Below are experts of layer 3 (counted from 0) of a mixture-of-experts language model. Rows are named up (a neuron's input weights, with its number), down (a neuron's output weights, with its number) and show model dimensions 0-191. Each number is 128 + 32 x the weight over its row's rms, rounded and kept within 0 to 255. Numbers have three digits each.
Before each expert's rows: "comes before" lists some tokens at least twice as common just after its tokens as in all text; "mostly gets" lists some tokens that are sent to it at least half of the time. This comes from a sample of Wikipedia text that the model never trained on. Tokens count by the router's weight.

# expert 27
comes before: " the", " a", " his", " their", " this", " its"
mostly gets: " of", " in", " out", " de", " on", "In"
up0:132154140093153120118088083162183165100161136058143132056125113079170153146205071165127205152235123116143126109066125134101142022128164132158166148133132107159142133171166054182127087144127169147148195091134084126108107175164102130114087132109095130131146101134113143140091157123126168129104120169072101162142108071199147173089147135158115112216086140115147136078100129121169105134128134147134138095057177087155164142165125095073155130127164126112070163154090109069135181163088139143117082116154085162104126119124106173159163157107137154065094115091106126104167150127141136112
down0:123097128169106127080130168076139085118153143122182144167110121185087130118089101131125090083041115155143125115097122138108206177087112133131155168076128153111092154098117212156133204094124098123095107167119125148109162157080053119124126155115137104114127148098139093096197087139116124132126100089164161119158091083058089062154125111137092182126154126184108155164165080130102069197127105084142075122161068128104097101082144099191137157166178177173157140137114122094162130130127099102108221149155105094165158086143161151126113095110155145078115164128124070088114159080079117102
up1:158152158128103091112114098108121126178182149081146173161132126108157089120151130143135159142151093145129159075168132108100168099121154153110143171125197094121160109142095107113139127142149122047153102119064096103107187122218135107069118120111139147141170084139102117099091130156130138123105136063134112144157118115170114131153088137087143123128167118101118104140076116132119161088114164174101103147112176112040153118124128162085101115157140118113133076168094157156129124133183159158132161126071139124121075128147221076111143147084097067131154132126141171099140067126140140040
down1:152181161190151165109173127120140159089131152154108110120063129114113071158161150168122098137114119038147115076142109108115138157110069099115152127150075127138152135103140109183121103065118127154105151123143136003211133135131077140112154062097143143170152152125142124105111146144067165140187101182090123172125138195167087112081133157124150149130118078192131100154174149111160149090144150136143144088104206119163174062132079140174142119123169149143131152135139150138084142150121158176212151130167155124133154136148107155103115091101142131097150166136115135087039143147135088193
up2:088159163157140114176202125096146099183147154107145133138097114124175147188127135084141109178105117160129116141221104082117084178132061108127141118144086113154177110097103113135140092123108159130138113103150126142160150136119092183145144097173095111117113120097161120101081117200103146137159087122129097148125122078040072169072209092128201119126117131111159167095090146109101130124156133197142132108089093141144096136152138142135106116124118133082161131149150142131091093170180180143195202119113066102132116128084133168070095134089155142123136198226165122176126153127128131061
down2:134098099147128135122126167102108130094082128160153131125167127124157141109144138103188125140115107103144098179122165164120110174116147127087077103171157133109135148169093125092137125107163177168129054172137133144162132151153169127089144091135169128107162141140141179126148108051074168076129084098163142122133135120122209117118101129101128126096138094119172122111129123120136097135130164097170122153123153126171096153156142154135101149131155168136114063144076129112156121151136112135125141107147127137135082044162138105148152095148138207142173072149165125226101177141077108172

# expert 5
comes before: " |", "–", "7", "6", "5", "."
mostly gets: "6", "5", "8", "4", "7", " Animalia"
up0:047150131123171156110119149100111075079102167113071166122133114143100100134139059132164087069141181097154110164107122165130136112128144116200124114100114154086132103139125126167116154132149098096094139112162139148119111151111162120083141186079115136143105123119148170123157147092126120105120114146089121102093192205137106107139130142110152158169113219067101164171093113118118156114168118117124075064108182124108102161138106116141108089158162114144110193093152162172132102165094194165157154133110132128127100093148153148139131101159109154120089149134189121091143093080086136108
down0:139187177185173099086161162171127148121186125146083096158077106132138113134131114111167142077107085115057192118082170121140188130133125130153173142093196198148090135130173130114130100151137114090124129175106090122114103112116126193087180087070191168107159144109109149090160136163150100146057149110116111159145072160112132125124119132161143086119129214144121125149064143166112125132064135130142118103113097087050141133115121080140144132148165113160111084114146129145087085172136172116173101142116090099149076124134104120126127167133218118111134128104131102097069146118127129154
up1:078102106094149120190171146132131117125071114100115166124127111154150079170095176094150191137128149161100134153176145173138116166184143111133121201143205109087132117149141116120137165103132174123156134175135150135143086109114078136095146145166090133079128163099135093148131144158083119120167104082133104163143087147087171098069099086136177153069098156194170141177116128147108157111112112139080123120137148141224129149114149105146168111115147068134150136128162111056147149097146077092122177046092107167182114165123101126134140126138121108126118110073124184187103100142168116133
down1:150153096087122078164128106158143071203161135156022110114098038146155104100120175147110080165108183184174124115107119123247097116137148149123124163158145102125146088177156141110108080129103125115112068098133140182070133121119154155109130128102141141153141112135123135123159100112143082140114198116121108096148132165132121132140173120149153155133103145148169101109078072115100098082141070158169151147092079128084124149143182130083106105110164156182083126110108100159125132071093136157116165115141116120114149117138157136129138126157107100098089183109129078141088196153087099174
up2:182160156124121155112090176096146139122149113105135100162157074165143091139193191128078152102136161127133127153159144166112162124141110101072145136157119100120155178137106096105166139105161060117168163134145107120078097131191139134124164115152133037131138163089145104131125113078144090166092100125161112147099122128145146161088181108155080136073065191137128169147125124110121083108140163082182117171133143135085160121129096121113057117100133097170125222044109094123133146062145135080133070149070104133127122158153121120134109115123161113087093124160145046173145153144135123082
down2:144109171115107147125141118187117088129109094054101149081152143157110121082123096170133159014129142068165092185135078134187093161184155142120135105083104149143128169149114092179136168148124090142124077084209117170128165160080132115105099050097092158121116074122124117141089150171173137166166117126163143190114093158139129126054115082076168117080134058110101104136126141183174091115122120139145118147071132131154113157140150161128118147156187141120115090151078172104097193133090205158073141131074157104171146094137134138123066179135141114147139170160139125057132180123143142087

# expert 21
comes before: "9", "8", "0", "7", "5", "6"
mostly gets: "1", " known", " Transliteration", " Pakistan", " himself", " done"
up0:130117157144152070163119098134091123157140037109176162200131130131100176147075101120139127134152094132044152128077133100151097072088141112203144098127135173157154135117113136131189146166129173148112135075148077126152119093076155082105135150107088115106075087107077139162121101155117097123117137149124203161138131155133150124106147097116204123127106096095174123203144128211154169127142165127140146159109100130134126128131167161176102102136168114113165149178083091096183013102152141128127142143181148114160119095108103086130174112087104157167125094115091159130140151148116167089
down0:135120155166138196129131118091152147064092130132114105090163179133108118117140120158117132098182137137189050146111116128058155136117094121125195128190089101117076092107166131150115173122124128118139104082093174160102149114113117172073092154137120120096188109087141085103197136113145164149124130121179062130121085118144152163142165143102065226161145146062087145123148090152148141116097152120205126123123147147139076088151130131088113170129155119139136121123130111138163141159158136119149117136089098106065078105131162107100178149154141150106150116080216132097103119091079081130
up1:187205136117110133131137081167168127090099131143104133073149111127199147105158139126184125112149099157148113148105116167125187115091167098112114122121091114106215107121157075136118144126132088118149124143155085178107139171152120092137162173118123050115147084170126138147123174148132134162137081110112086075133100163175073147080136162183147064169138148087126131167111106105115136145184158148082111090075157157157146201113152078124098170115124173121148169081114099069132114154117160145097120119073114129101129096125140116093189133117109129146116157100140089101146088085090125079
down1:107065148128129158164107160134052111138141118158158138095143164156080116119172137136088154158099110104120179126180091103112147095152190134097110171144129139161132112145145099165118156121112138097153087140153151090168127164193129185115161089110079131090098159159075144093115167071137187038124218187107167143111140170143141108094097106148098101128147163073128090128148101173095114111129149078191178146147157119148084138154087190130173129077100137107116080147141168158107119158119131154130119086147111111175102057165058169095109161113116152112161045126142136216106107163101091135
up2:220126131110125123101174152125142093201098112168127127117150119111128103141146136145119132147157089081105149114072159154199143112091076172120120066121136127108132117146159112117078117181121180137138188107173104146106080133122121178148116143121163098160170164160074080080156123105154083139119136138107185165166128143124101085169143171173110189083134146115086140143093133119094132112085087193132131165155105118092166122163103167078141111154112123123104101088094115156083192127068089165166039085003151117117135171092150121123122143176144101085103149070121128127126115129120108127
down2:144111109089120107164099152209093139192118050103127104194125159134160109131120173135096137151120113115180177156156134101058174102148155128078127202173115146124115118118136088136156135080109140142105137125084168144133087105148122108122182129180108236112150133163181154141180156114151120113101094151114159117147123106140106118128134118115174135115117161164145128057116224161110137114208224124091119147113092167128171170099152086155124165082080115061089141186133147176136083160095137113133076142134101134125098135130105091118096142115107117133169065120099128105194118080147154130

# expert 14
comes before: " |", "0", "–", ",", ".", ")"
mostly gets: "3", "IA", " ways", "ag", "ship", " way"
up0:110093139124101091135122083117163104101121164174106137143102127176106150138114108144121110113106075113136092110116062150132181109167114085132146102105154091132145107100146150106130134148140119135144094123127150140167154082142123148103168133112121111120114177080153121138087109152157114108112190016190072121139125125145140112129092123118159129083096186171113163162145124110092106153103150130118115128061061111107100104169155176092149073128111086116125119106121125087148064165132141067077136153109099116103220172124150175178170122082089190134146120109106109052104086118125100175
down0:106163120149120118140134146084057184113119128119116120084097064144140101099157161108120111084201148116140115115111142088124116128155172142094101096140130131124152177104103183095105146115149145144098137112173147133111124098116078123186115111138087131173126126141083165134196070071186127148085109176162149139129094117156091102080224144134125115161126141155109095148131091072131153067160140113117115128149090135112103171116165097171122152133112144154127205129083126098123205202104115134102159108143118171145112100085115096177048094103117132136114083127111173150068114101161081133
up1:104116145111089161145135125045059099163148103137105066124107108152139091151148094109120097108097098144114152094118129117117179131118137103119097114148093200050135106117170073139151090095121138121108152089189091138132135151131171097120123115142140126112158094123089140144141099174138144069172165147122116106169108182147191054093113162135166090177162112164115115153044122160111087116120120090140171093144073063117125101094164117147138122142104132136135154150154112144105129175150205161130112116126134117103160065175070106139159193177078122140173156139103194092137101093119087115
down1:120164177087107128162208122091127112126115104100187228132075158135074192130116095123128136224224135052112084162161147136127110092128083133149102125180138097137174112148145146158091187158167120131082144094079106115092110115136064104126136170086104109101153184042162144088183061160143139173104126110140106155148134154136122147113106132118104137122157146111062172167185116112100102113149143115125111124177096142194126141195097096128104144091141138086151135123140088118166190124149183135152154170153120140128145100110124148148135139126124167130180115159160109078148178130086061143
up2:135179104134089093132172089166127081187138184082158145104080124143131108150197175167129109142116184146064116164098128164123155119157131111144127134122134141131118212151086085181145193199104128113157122168117131133172116171164144162119101132119091132101158075144150051134139086096157109129116111130131155144131134081152158111130150100125151125116060136157161111129151100125158132112127132152174130173129119089161084067119095182108159083037132151105105133104072109092121164109144119145120130113100113092173143189111106132151149074126133086165172037093137095132088085085140108117
down2:063065145102126159068120186154126183146116087095138123140162201101107121078101165136155156105137079047152110117132157135138154089064114156102174109153110133074138133099148096128092103121179117142128118110120127086137111131171152145141106096158122144099090182067116141083103099040154152103127145110121133164108126119154135110078158149088107120165195118144086113119090130100104160144166144095126119115107157104163153151137153122133115107151119147127135077116100114161117101156104100069092096095129103081102149122139087140107075164141127110066000133131081165059082164207112216095

# expert 18
comes before: " to", " be", " of", " the", " than", "ing"
mostly gets: " to", " due", " led", " addition", " up", " help"
up0:033103109154139084140145117129149101155145105179097131148067115105101159167121148106094170105099152115158125094065088102085128118131160170150124105095127159140157077143151096062125123173156156229158102124131187148134209176080108170117103190140124128065194122151121068153123116155137163115126102169152162170158165118141155178150102151108112123119111146137067141140171113161142130108126129173126078164128144130164111102104142132157127125123130087119117144109130200093084129072121120157166190158126056179084066111127135128170146161139186086096120029132121069137161102109141101135
down0:149172102125175124136154148141143136147112153157139111140083116128152139149142144122151141138132090133163110155071120166112190073185154097127132202173161061145067168116144146090082115127122108126057067107080099128076112138138122144108144108124144150138140132079147166136110142157152125100144151102165104130142166126140086125146151122216157163170168101092109131124119150198163133125182113118111164101110092168113161123120104142145165138169045037153151095163117122112170056091057128130115146121142092097083172150104189169087146087148104084138081136102169154120096135156140113160
up1:111185159133159194113113129144131156178101121093088143093114068100136139154087047158133163124118129109145084105111146169103140105088121138123122123132161181144108161185148166101196152143150136129144158184153121140208150120084132111104131176091103136183160111125101135131132120142116134118181154140140154184182192111139172059092110114102123113084120151078139121153119098111134126121063170130206127143117166106083146137131169081091074081084115065073113099144116144138157110060157088109133148126104127137198182088169094113075087138163145093127149130120143141158094151165135106110
down1:197135164069103111093179124086075090100118141108140183142116155168124139125099119108098137091140212147149051144149103099114090143093199159159143119146118133163175151140128196141103186103142122133107107145078115101082126071130165066113117094155125132132161152164148123146172199122137118162172187147135136121076118091156153081150154161112118105137143073111142163091167095163161168117193052110101137122082108099145123117150142132131118057140142140179106068127140179094169134141112122111116179130196125107132140145113144085083155109064110123135128113115136135132146186146175124091
up2:126107126168140129143196178124110164138143095112149089097121103152083097195138111132153176146117139100126000102130152095135008114167074134124051126149104140160092151158078098115144086160138152073123119217123151170085159148117127161066126137118115141193120070137092089122120205105049144144146158172117094143168118174164167034147154091105161132041127123098143133150113089164159124115100142131136123106100157147135152156142129108100092193143170145069128089093148107066143156147050122096158096114112137119188116096145120111118165147151146076134100146110150141110113137119145111143
down2:154060121144133135153114045050150134141141128147136152165159143093168090121125099145096095127138146153114083133134106131114148091176174165129147094137153122149115174082087108052138174101145171095125163133205139058173135163133064121161076177119176064128098172066165118148146094130142115123162109168163165059129162129094149128175126163156111122133163112187068129139149142132126083128098178163131178116177113101141100123163137129158099085126130136074096104103152126109156161131135138144143115108123148118069165129141123071106114118107089163162155137146120144104126140038124124113

# expert 7
comes before: " of", " in", ",", ".", " and", " to"
mostly gets: " children", " office", " members", " father", " son", " role"
up0:132131142196080076123142121119098128093052085168152130135114101137099178163150131169116134123140105142131133102183114106114114101165084127131107199141146149086157143176167118108219150119166120080126154087175145179137166131117129112083092095118158095134105137127130129157091121177090160100162129065117150157123139150128121169086125110150151151082132142121112139149118099152067109109098134160172136155154151146105172126088128142087167122152158124080138092122143134141142097076183194162075115198088171095143066100116117093156142126147124096122099147141140118163099116117114154098
down0:099095081142147160091135124111115140170158166140121176163129130111156172104117105099135143143067149092091106146068096171082124065148154135166193149236140152133151112077083084137066125088165108146156122122072129144118135110119136115186080067148143109150194113165118129202150132189178134098130135107129165167073131115121080137158112103143146146139075127099107161122099197122186115115159139192108120150098159103111106108133139115116145150095126083102107207169140136087149115094127102098116121095137120087115139141152148142146119161122109091171175142178184128113076125125049126186
up1:077125139177142070120167168128112169122161108099172108052102102176161140125140113085171145083111131164109095154117115110055114115163126180145087068125114127149101088125118110128167152070103054152066124177138139152160189132124118161112184085138144121110123103062076164176125117126120119124114127143150177099152149083161178127171143118171123136127097134128062150129124076129121097095108162139134144117138153159154177100077146154142140121163118019054146119101104125169112088076148119141136165153124151145043113117170086157148151122145153112177100182147159078151145066154122134140
down1:089158073101183158178113117132093138148136147077169085202146187102159191105116110147116087128103130134144162125037161151196100186154164110137145137093096173138107103119141126090093143117142165131110187125109072137130110165123096165119098151138145201124154178171146122111084125088172135100102129157083112144107160140135090131137112147177122103118128167098108154115079185111111149112120095068150120113138104139128115150109055123185111124162111166158140125116150115058076167136122178150145090113133121115161081123130151152118122157102084141158154097106160117129152206106183130083
up2:160190099142087115134083129099146090177116153135142099101131051188137086081155136134145131170069111100136135104140114145152119114114101151115084122124085118163128194146063180122109155063141109170185185132105156154137153171110153115074178130084136109166135159121138139043142112127101126107103143111147121182156095119080159128120147115111146099088114131110152124127168134115094124131162058053168095163172122103162098152128206146134053127152180149147171042136161108150115170136157087090139156083146172098127153094110143089155154194094138171157110134127121075059137119161095106161
down2:096091142150123134181153108179160161210149058140107172096121111097098127130114170178111148108119146132153121130107133116118151170118141104150141094110148177130209160162145059136109115112108140129114189146135090100092110101096071136137093179135081050170128098088113106095150155105120109055167172095128164145148117151156114150130127125102149108112137077119177095165136143136152115125122184163119107135140093094125123129135157075158116067112145083085067192147081125147105158142134165112180195127139167113120145109132115138148066165137137104117116115146144178146080169125138155099

# expert 9
comes before: "9", "8", "7", "6", "5", "4"
mostly gets: " \"", " st", " sp", " so", " sh", " sc"
up0:081128106059157134142149127153152150121177093095147130148110145164069068129151155104165153142130127113110142176073163025217176094149179129112114117152138148077150119136139155185111126070103063148136081127082090088125123093155170133057133092169119131113095128072116167094136126095084148096147136120138129134158111174138182101146111110151155140115104191182089113198142168160123156096138104147105172158170152149206139115131123117084188141167137204110075081177103114112144189157109112172104153172114114100166149089088096109171140105102128124201159136071136115158135142118112107173
down0:139169146100079118183080083124152155161140106139140109167119138154148087096128113122118078102146154137103111151117143154181172161110140174097195119093111098156055120098131118121115090151121128160131137136142107172108119112115118172100091115127165163135113154168026096145179156128110109161117101170132098144138080100146127166145120072108085109145141137088167117153135128141146145162137129143091134089136106135167122088126205063207080129122122001102137122121124073125130072130145064127169122116203145182128198150129121082153032128105135120143159101108062100106106090148130138058
up1:134152117179149148099123154180073141087167122112128119089111096151085123186093129098135091103159187115187166042157106101154146113128132156153088112122074083073116161129144140104076087180135120091165144199131128127101208132146083158145175163151064114096068108087143151157102122136083126131161133101126142065150121110164117145111147187149116148082057121118117128123061122148089112116158150082177166168094186123133155132158082143095176082137060075099117125120179144141088187136185207129136103114137084085095064117194112158202115135139145152080135143148165124135128143095099112141
down1:167102188126210123157114124163032174126159166180080093109151133129079126091140175093101116093171119138125118133143130129071122089092119140140133121118132170099108151111162104178072109138140096092133158114048110186137088152152137141210169169119098112111146087165196149070132184153152162148144148111088118091141127147083145160133171120122132095136106132090147121159160156148161104081136099130155097079134109126156150108102132141089180140084146207065130120166133128124159100135104114161109151090134126145211168117138192208084144141118134107169171151127111132064063097104152145124
up2:030168175082193167126152134090119139160148172168166157076120122123119159112073088044134116087127133132138134187116114171153151126162164167149122147156142188093123136150124124068117126115107160115100112139180123076126069147138149189148136128195124146155104183095128095110151124104147124131094122201142149090166100168082163112126076133080072049068102167145083144151064060113092073143134167153143156132168080141164113126132124143173109164131153101148118123113147145121124139160189095153097138093121102081105107123104108128131198103124153150173119105111163124122112144120068113062
down2:174158125155147109107123104121127166074164098084155167167144108123192186187137146125071137116153138184146085108160137091120180136065126148148163128145176106116157127159139116079150066131087113167128122080151139052158097129135100135154120095138150124182136148144163127190160083128153170158112100113128098142143116058083136118123090137160128107104100092084096100102167146124056160109133150150102117118168173154124181095114148136139104137109064171113127112097143201185122079137177083154129126110034141144104104120140039147124147079145121110111148160153114114186129098118150199168

# expert 16
comes before: " ", "==\n", "See", " also", "==\n\n", " ==\n"
mostly gets: "The", "===", "==", " In", "In", " November"
up0:104129166134101117195174124136116112116168171184120132107132104119117107136080105114142134113096152102116097148081126096160067108145087170190138072161188212083100166140134100113128194144187108122129070047167034139115137159109129139061175161102108169119128111141159144147142143182101129203230060136081134111117121135066106091093125097130136101139070155146114105134115129123089063105125136153190121161089130114116159120116099117140159126106203165127102090121142159125135113107152153072169147125158136093122163101111152119132159091079109120109153107097144089085112153135136151088
down0:117158114092176141120170100092160155158108135102131098036123145096166162113102188081200182128144138102128156127135083029146091102123150162182149173183132112144133129128120124119114090170100129122124144089160121152110162155134176120186097149103105125133154135156107142187186146145163087168084152086107150075113108106116160113120105182096105157190176137123113095149105141165144125104129122130092116159061120087114142090115116108146138091075103118142161196159097152138126100073105086103161187152064144127132136086148093154138155072116163125158167145111140151049144099167095167172
up1:049107142142139154148140115148141161130149184085104108112139088095147119218175194121155176155112160144124107107160117089076082174103159126120197074122173126132130158079131105145174107145152089157115135114137165084098155141094170099142188101180162146108130142101129120141134169124148121179130102185081111175096138102153120168124112120153136212107103129122092085127093132100145146128104155129177133142185172158119199091129141123100120073092122151131056154113108183145148182089135150070087145062134146130106156143124080147107113103140166124135131144140126140126141143179130125195
down1:146142077101122146149164216088088131134118130101149069156121143152163130073157069107140106109116123146117051112127080122077168152109129139152102092078182135092122134128161147119104140103113121132155150167125162135134214137147093134110137049128178164103104125133116133160103177189097160154147063117144138103134079071073191136141080178137160108140132139067134168146177178122149117121135152078118177184108106145111139135118123102102129133101164125108183142149111071139108145151169145149158122143121105094145186126143156190133128118161090107118142082086110091132126109157157184167
up2:136123089127113131177170191140141107120137203136143185124105153088142138126115165176089143101118167165167104161032102139157158129183123134176118155157114163146107169094104117084106151122149166098084097119104154134164098106166140101143096161101131162116143139084113072103126087101136139084092133173173098165092112101156091145166146096164114081097112157135153128120114157083104173120131063182148132139131124115146079143122155131100059135180073113168075125102093116178144160162082169100060128135178203093141154215133127182104079099111101114125110055132050107150155082098147104109
down2:167182106142128085149093144175151138155132104140127120165137139079119118156153204123150148134109049148173160150158163118131132126131135113134129130167140124170126136131085135159184164204133104115174109155185125119143139147105147132121119136091139094123128109121130141145131104105081089117202134177172140165187121129074126105129162116182080122121149152180163089200153138106124118114170095133110080127127039122143104085161151144179092091128124128085138154116125099121120144165070104084099090108159108156131071041121165117097152099095179181116133169143139137152099170122100100130

# expert 19
comes before: "1", "2", "3", "4", "5", "6"
mostly gets: " ", "   ", " —;", " twenty", "frac", " killing"
up0:086083112094110128111104202114153120095131098129135145150114140093179149159128075133085128129121145160085155090045101155158102119125128099177143175175119073122122118078113103134125092127115142150082162145085168199183091119183149117125106164119099138168145124162138101166130135133188160091153136157075083145148138133093111106108214137084108159115117116089153101142103148128113110108106090114162214185094075094102147080129137128095127192106106160166143088160174090101147139099146156136158147117084113125197069162158132113124093117130109133199114094159128074110125104143135126123
down0:122107161115050103125144104103157091118204115114115120081124135174146113140162142150116121106147140146092107139111128163152136119098194170155143116134149142114097172173151143088172057168132130099192102185143160116159148124187130156115107111147189115131162119106152176140125107133147142109098081091144147085187070133163198077154058164145142141132173101147094096155165114091190114197147104112122124086077142140132143110187093146087122153144106104124146092076149115179110128068117082092145173105133111089128157111125189130094116157155172107163174129172117105161164111107080170130
up1:147143057052173062128185125126132103137089125178131148142095125121098125118102074125147135141157164126127138157101138197110093145135096145137162121123149129228084118131183121154118183074102179100151131136204137028133116104084191149108133116126136113097162109128178114064162098120105094174189103141074151148156105126125113081130130090151106138112142152162128137151124131095143161092081151135069132135181056187148143143093108134102105096161155114177162064153123140102168134171147165124103106086106135166048141111151146106135116094138140146073096198156133131120122121151121143167
down1:155098145169061159200113126077137155133175105122160153120134097168108127107089166124148172130124134158207143116039091084141140105157152107120116151137177106102114145103135211155094160130095097089131095140132103187119089130112104082161086078056108180152147130107092111113115140161124109123089103153130089137166165087106185076128098225124151092233099109067086121155108103179144113122122135053078096062062107119159053152141148144143163145067144081119149145137082090139135101065093178117090136142135110159150071125124125122134088180131099152124151165144166152196107112133140148092
up2:146127160140104098121103114142116148152083180159093149098155126113105100130116128128109175123135119127132116125100135218114099157144083129116096080123162137112078178159142148151135152194130179112132110097187120162088152130118140130065134150128110108155159117135123113162137135154160104135074161154100129129158179082093117155119125209175148082144102156182136144132100157088180123114161141148141089128101087138154095164184109168068109159063140053063106146093142083151153182084197193032162123136151151116121079090136131121117136125090105148104095063172122091030116125138101131106
down2:170134112142166138114056144109136153114115126143112119087070145177171092139103124101164115152159131180161124122100088108077156135056122108117156129097149077102159036096139148088111107115133155100159094147108147103113111087138164207122089097138129079166124111199109151146099119155071141110163056114123116090076112148172092175141126115158096136175148076068091127107108134119108119148066106093138138080124133098186117108057184083107137185130152152148107100123156134178109176168127110199096142059122152164131191097117136103154190113098164117106102125109153117229162158151153135134

# expert 12
comes before: " the", " a", " his", " an", " its", " her"
mostly gets: " on", " by", " with", " from", " at", " for"
up0:132128121119140126179082123114132082058129089126146199203126134121122079135125121111153090105122138138114101151052164172174174118101083103106088114145080160131127147126153144121093170114090232145170083114123197179149147221087160110102140205089139109121107122135121081105118168134143094154079150139140135108140109159144143165108140121123092143125061121131066140102100131178126106134129087077109143106132081075181087124091111123205123114110170084196142112155078143153163111140096076060120107149146114130156113157098153060113054133141141158111123170136142111182147143183104083173
down0:152129149134112125127128099175093200091144114171089064148062201101098149118123150155118150209116166082157161141113171132120143128146111139114132074164111129082155067084123078120129068145163114138148123144080104105143075170064157163155133130151106144132141094095132069133151066123100136172146150146162104150109109075128050110180167165115167157132108094105100133078103181057139161151164138129123127183140208095054132144118135165075126116032084129122158126112155145118096118135124107096153088125114127179161130157129152163142153104105158106193148152128103094144202130092163121088
up1:145173131132144059188166136100081139129204076113156138121142106162140102111144118113130149177117119120133142178148151095137120116090123109118091154070113131148101171086082111128131109108068146146121130119130151170139122100201095132123127167101110132131058148160109117134142067105145157024160169125176137126099135131160132135107223183153162179183126123164168113178107155138117192072101114099083144172081115115137145148116145183108119120099172154138097112134059133104136119177123066084107142160129125114145111121156153080146145099113103119194106073091087169137213119083100116141
down1:113142157114114110088150164141089044161118185111129098134112125064132133150134164130156115132158085123136150138126156117119114154112088146120167119178162095158105131142131150112158154144202149209131143135154151147170110114116156187158168075129123116139181113146152109152124148173160123153132118145118132165144102166138174110167135067105099059109094161090137072125075146122130141157120132120172108101102112083145106142179088173147160119147072092111168115089137136212149126116089131119178137083125154141122121077124131201180140128132179152164162172175168098135129140143199096145
up2:131115148114133101141085143153133106246081128125144108115155132148127115168144145109105135106147156143076151145074133128090111153141115157073154077036084105174121193090040102135106081127166066093131095122143097101116076121184199131127129120177141122176131061108143126138079111153136106084093128082086106199127152093194110085168045175093148097099129133118132128115114098144127132148103179199135073096158175125072127112123120113118091149108126130143136102136225142145111154106183125080133127151130083112141129146095121132103163133137172160158111129138162132148090088109128057102
down2:134111101177092120153128134112161135137141119187102142134077104096117111132117098121148140132174152100110113120147086072126142090112157111196216179154158104101127081098180121104137104150088153114177132118106162176110162078134128097135063108117128130123117083192112159128134086105096111108199156100121151101180119105112067114152107145091130140148087174171158137041117153123124136117088137061119180125076083146179088119083162111138197143144091165129141128120110137186137146122140110160174143152092133172161152148101138114177182123090137109133130112184108116100159133159144193080